config.toml
n_experts = 256
router_score = "softmax"
routed_scale = 1.0
router_z_loss = 0.001
lr_router = 0.0017
vocab_size = 32000
norm = "rmsnorm"
tie_embeddings = "early"
optimizer = "soap_variant"
beta2 = 0.95
seq_len = 1024
steps = 3019
Below are experts of layer 3 (counted from 0) of a mixture-of-experts language model. Rows are named router (the router's row for the expert), gate (a neuron's input weights, with its number), up (a neuron's input weights, with its number), down (a neuron's output weights, with its number) and show model dimensions 0-255. Each number is 128 + 32 x the weight over its row's rms, rounded and kept within 0 to 255. Numbers have three digits each.
Before each expert's rows: a language model's description of what the expert responds to; "gets" lists some tokens that make up at least twice as much of what it gets as of all text. This comes from a sample of Wikipedia text that the model never trained on. Tokens count by the router's weight.

# expert 40
Articles and letter A
gets: " A", " a", "A", " an", " O", " E"
router:133089143163156163172155099089098078129138109156090141133104150118104136080165086136159124132169207154094128115153107104109097126092185122086121120145115152135102109077134053096164113142154106095127108094131061171155158147082170129185123144090120066152042138162152130108145186108076118187081122155103147130107102114124148150088140111144182156150117119131160101119164095168116119126110124149147092161118160109128130156168226155174117103133074148104072186086127155131159157132101149126183102122122199089115076149057162163135138063113197106132095129152081099138119161110132082140100117159082107105143134151102133154091139113169203171143110193089160164125138182146134107134156083095103122064127112151139115060190105168141136151156117150110105117093125060158180151130131152
gate0:155136136111077099129149079098160123109136092088124158146121177134132107124075129124153118096162159129142150119143136100102120136060133106124085137138077163118150151056137117107124128163129126105157161079070140172099140153112193123177144111103162116171145159098135067085093087148161137129142178122132184086135137069168189071139075120080153087098138078146147177138063099139059086145099088105108077120108151149118131116129180118154136095127092127147132091136167129167179124130191111091124119178106124150147136143148149125106107088121188092193146140078160105122178123167128172182073158164139132099179103125089184144134050127162106141092133132100194119097154135166133069148130132096162170064069154085106177140092117156083082207165171156104107107123106096087165146106091150
up0:136141143137129137118112130112112130119178067100133159099156079152153093083133134102127131124153132104183121107147104115116071092117071181148090114186118135120135164100132144097148094196131108151152119092110139148136104143099121114140139090037181107137138063151175093121134105097140076130084172150086157069149139088153150081102148167127147109111125107137133137158127085118074127170114112167101086095072134160091109110100151131121114137160125116130124149174172169175156123082175130145147112208103159122115118106198173163096125105139193132184122193102165091138186142176140160119074127196112124100145064061090162199121106138161106104077095146104154053139117136167153102110127124114173089153138167103128193053116126179144067146143171150112075092074120154121194152135112142
down0:124146146141167119096155130105160177151185137154161130100155118132156100093100108146120177197171156129119133135127186089153162093112097078175130150125094118161101109108152164138067169102135120130154152125133109110141167138061119127126142135117094144100123152133124101131161122201171118138123114111108123060221114041140106095093112150140153124102114189133092112123160117083134107190174142154113029220138103142088122184084144129142097150143139115110121122110138107063121101099122091156114176133080136184128148110153123141125123170194101167150075147123078098143174117151122171143148181095089157137114119167082100151147155144133149086085082120144120118135132089148122070122180098142100077168166163094154131078058199209194113143153145095158097123108121154142141080194121137
gate1:126155166064110164117159159100133159149147089130150141161132145109157161108111045146168135155195144113122149125136147156175085130145158205146142097114110127117140204137152182123134186072123070170154108107114148107186144163134114177170190200117112118116077179119194162097127120114131113110094139112166138100152103118164167148078063113127082165150128070106109118151144157131165092176149119144176101096081112160114112179179171101177162126142069134103134158133174122139132099144155100181094154210179113086138132133103167140199063091145121097165143142119129142118143185132093131136076113152135144132135130138153084114148126099094168109118150140204116066144092176117086173113168181113112115164083122110133101099107101106169090110172058122086152132139117166141118094119167089
up1:153133121170157141092112112159143126127094144117129180143120050182123080092125169094115096141114133088147144129163083176055159098176145058102113183158166133128159079164129095104112087156166157157173126160169126136112121136128119100142084083119108118136111095124143191166156177123091166091149162174090164167125151107110108119179159081097160098101117148139140098150094100049115164079062092179088113143215161081090125111138122135085137093084132143114110146084077113146092129126110145088121158096108160161176144119100115167118123131096128142153122102148173096148111143147117122122150117143183168129080175106084138140134175194184111153128123145077098098097211061146108101087164131132140081164117053128066168096151154152139166188074120097124110139141149098130146192126085133
down1:143137143191077176166123146115151133116080182117135097179100125151148123172160117163198124117186127081136145135110089130161171161164128120158175137149116128177127138085166127123165163177124153173136154115143131116126123081131172098143124127134138146168125169072128085139180116160154192089079135128151192098132121109166104170165221099051159088073105162146144078083168106087079111157123115195168142166063118076093138136104152076164138155094145122124096139159175192125111129174101160136136167161129139149156154153179091144161155140129087170178066120161170125161159065156075104124149132120140070115110132165094155131103135204128124167149193156129174105145157117151117139104139144165106116091107140125084133048186109139108131131121165148151163122109137168106137066124135094

# expert 4
War and competition nouns
gets: " War", " Army", " war", " Team", " military", " Battle"
router:125098179124141140153115162152125085172153126176126145132112158164095099075167092150128112127160135128096126133128146160112087131075185149079100081115090123098108113104093108079133137149079067171088138099159127134147109150078132128159105175117092120147145138150160109162122115089104152097131115124130174133172057134120217147120110134099159142141087093122111111154141106177127131133086122158173107136119155187114070147146223138194118147091081160089092163150143126090171156137117100159136166106135139131197098115125176169157075142118149091179079116146106113161128126067076130190107105131095142045119178154160146119028088089145152145117109172123181151084171146135150103196162118113186148102133138150128147089189138134124100146117056165131103117132168053179114132118188116
gate0:113109124140134109075227151141120151076117126177173146162133112149145160085040147142111199088110132167123143118144163121101110073059121120148120152079167124089139077106083140123106142164136120077065098131143188141120188168077137136145072145055171161134108137131125084148131146161125176136061153174159117080154057109078122157119083128120182070138127098122162127138155117113147174103129145153097162128045072143166137128154167117127107160140071103092092125173139102149101094128133062127106146117144104115102129102137098137098081124145146118128125094119172056145131123134059129161133136145148117123120184094081142082134153107189109099112098122096148071104115175141127128159144181171145111138139078162157129086154187106169148158076129159157104176149142122151126140099048160
up0:151110170156146152165042129151149078134141156075128072135144109131124090148194096075119068156131132063116097158125103138196114111155119120125155083187109152172076190174154132081134133107084143184187128093116076085155096097155110130145145151160091111114160157135128165066147094108150116109180147074158147135080137163168163091126126155074102149141117142130090126147143117175100105157109135077155107113173154137100091128116124091138157102061167135152142145113105137124167130152116173133164140122104167126155102114120138135126216132140117152106101165139091160120129118093220107067094097137111108104182088185180123109156091114101161182126115170172118165129179113148191108114112056082149129121117143114079090144106121104104085088167169090100122106125110088113108111171213085
down0:145068143125105133126078091046137153135138200082111117169098158077113108188173114150139116143147150160122143138148110158134118104111141169158109126117124117110149081117116199156172083053143157094130160122152102098162143100055135077048094092113134121178150176155190164109066106098141157109137122067097197145082102157148129139085119133217148129080062131172082154135144103184131109128164151137098066135135145124152176158123093160075119104150185185099093103068120158169116166138142150153141083128137149150104161127146113121121110143130091120169100163104063159090093154168151104129163154141128144079150119185144135158186125133081142121153161093094152162139133144104144077118142119119142098098113151123132072120108129169135138184166102087063088110149106142122191152169100164
gate1:119104106129177151104041174092084187082110167186073153115191086161157107149186134085115117071170162155143171122145108182126040118122116091169121112134112125072100152138151170128168136139152110147101154155124107182167102120095117164102125181164109183149077161116132143146087146154143161116093121146100120115146152155139112143157140150156138123120118060151091129021114029140173145121138080112152098138110109103125098085153111118161111128091137129160092148128142186066199082109112111153152167164117124165187101169126146098108078162113133159128108076081166085195114137143162147121120142174125158122129128149120087093126112079087137159094128128132170170217162122106123115123113099123100090170108110132106196120134127129092076124092092138134119115102137181134099167152124169
up1:161152136064150168152138108135180135109133099058159093121105137083121136112137122151133166112132138108138144183133109104165152125179132086066167109136154144168127061103080140146110074079168162132084142086133130112085106167168092071143169054069115113119106142154115096097139148110089117165099092172144071077107109110144150054084141129075098141145129171088160090174141170069170137166142086139064167143126169136155130127135049133141135107163150087135164102069137112167112088138064129118117108122142092092112096087147133132123128141093125145108100212163065115122075132167121099136149129062140106125148125087164144076139146123167137090145146144152085149127152119142066134140110190110186142128143133184162079140115135161194117165162187077110094094163145157088141139058113122
down1:120169114123144149070100178158090158139134113148091103063124132100129114104112170101140117163154137160086107126129149104125154171122149144153063078089063173081135167028092131139130095095130091116099105109110117099123083173147152071121077100086097155167140108096071156177101099100132131142163100085113076151153102142124191116149092103192125168154183156153107127111123117090167064170146139112068098155101120114135104114118143153134154123096103117080136139092101065132122152177095087111158149149074105104117108107110127142099130128100154112117093127118138241075158110104118102139070096088112077160080198153134093143150136129140067107111156185083137184089121124154150118147149177173125105088152144158124123137188091134088130152027139096148067131102144118109085145133128164

# expert 20
Indefinite articles
gets: " a", " an", " the", " one", " A", "A"
router:160076145141118147187142144076104079157140105158083155158113148142121120047134135100143138147183148098110154099139070115111108120104175101111137080135098148123092080110116110093160142137167129106109068118114093147166126137129214069164120140085113065172070156160202110100195185076085134149046122158078136112111098111089164169120101128131169111158132073093131096177145088117088090097126109167147114122098162136130121132155153178148103092124091175156098161113180176100175136141080139113133149112132152102129103139097169173111072111085179096140112135173111107122116125118152107136084131163128103121170171156147140143102145104174186170137079175077147128116154210185172085133140086111178092103136139163155157098149104117174112177124103073120085111119163078156179131124158127
gate0:110064186138188188106203198125191117102146179133070106125047119133130101138106155150120101155114171084185140102122193121152076152128114110108146154081115108097108185122114110158086151177106154156152157104132082154134124107122168110139100065109181125095129110164173106125102066140176166134123169121116152135134126136117089109082075125159163069152170139142139147157152136096106157133145117090125173116119166124094143132101123154144134097162147134124129126118101184150165107140125107122073074130078070125128126129134116084111163085153089078125101174104148075192112125164174145118116160167133167122120087156088145078141122114137190070079174120155147144100116100175166167081073146126089132122124110080148147138178137168055173178108113153161168081213088133153097125119164119
up0:209072086094113153130165144123137116112140096108124122101133136124133079096094135173132066184139166123162073120100118043109091160110095094128129117041030084070154145087181085121156144120098143129117119136108151105152132155084084074191168097147158162143167094142102146169181149162095161121145130149120150141164112132188121155109204128174110140110154113089141157136113097106135138134141170126156164102117159097065181053155102119169137130140153149094149133071050170173117141151170106140128111123086138104109143135085101145167083106111091166129184106156155146174138091172121158114091139159180089113063079162115164116115106146136134133139138101168156112151144103094139129115057122075173121096121064124113124124156083095085139142180165141151115113182177143122107134092124092
down0:084120163123107105102119132101100198177105128125156119179105159065102155116110089128097143166134182139207129180160091155142122153098129172119126206097123126088125120166100168105102139138158142114103155112195155104113133142124150134151154152144163136163123206095119112181140140133132117110126234120135133214137126188151202153171085122095145166131159122124069170151159098167142143161083113115094067142204096110147170076090091121193187108088096100119143108159175163125166161111116150134150051164128127112116172184121163067150108105128131116098044116063132118080088116101165186168172108098119152107158122139134126175119119161110175159143149107129127132155137114111213143092116118148114166133116132161167113098167157123139128179136103162120130123135095129141127133132173092
gate1:121140106059166153124107091109148139136129108039121171148134104094085124102141200132080180161169146106021132049132093115086129161153126173154135138085167153141159120123139129136089116138168180115184108134125100192173120106162144095164171084165125131174105149088095158122125145123062138111139098154145125116138085103101192097223084141089115111095141120138114139109121095155132153099137090111100101104159048214117123121115159103108140144086149137134128110151142147160160114150134168088091118131142114096077149140116139097100111165093101122119116103078156168147141153094106104154128141122059096154163135138182067117119087123112098123168141121155117042177138094140152110144162145119102143150140141134130122169111121086089145176124063136154181138124100093128156188203155037
up1:152153139107085100092105135112080082123157147156108138129059140166142169163146072141125133136089162140175158137072146111126132082159106190156147135140157114078114156158113137161172152075103127139127177100116112055150090118051094131094124174117095110115175137142132055100127101145090116112112175144146093084114115091175087119095112165224150113136146154108110111118088125119163128109107128152162175117127131114135163150169130145100164119171147120114151139087081088091064144095113091194116124148081113198170145130115063104101097081173152124145148090174127095089059107109094136124103142084167061089080110177115132158152134097089157120076152162121118192138113165159099114135070078157144120203085105113117158118142097150131098178131165134134097151148139179082181113048107154
down1:092206155173129158174155104162144067119121143119093079102172135083171099087190152076162094114097100109090229056146157090139126146147135188119112063170115096149098158143143093142173149130152113125094138080120137081152113133101122145107133123139158117091094120158154098078158091077181122134138107093115185110141118129219140146102158124116119102127156101109117169119165168121100120098116095128082174167136109094165112111105137177159108149078136157145067175155141145114165155125088122133143191126175155111163159091141177171149127142128113142171145080131122119109158160165082135154125134124134111147154155118084153163105135109069157168145107125139097161102103109124117148158126056129114137154163127077111167078149052127145168111071082189115112076149082072161071120177115195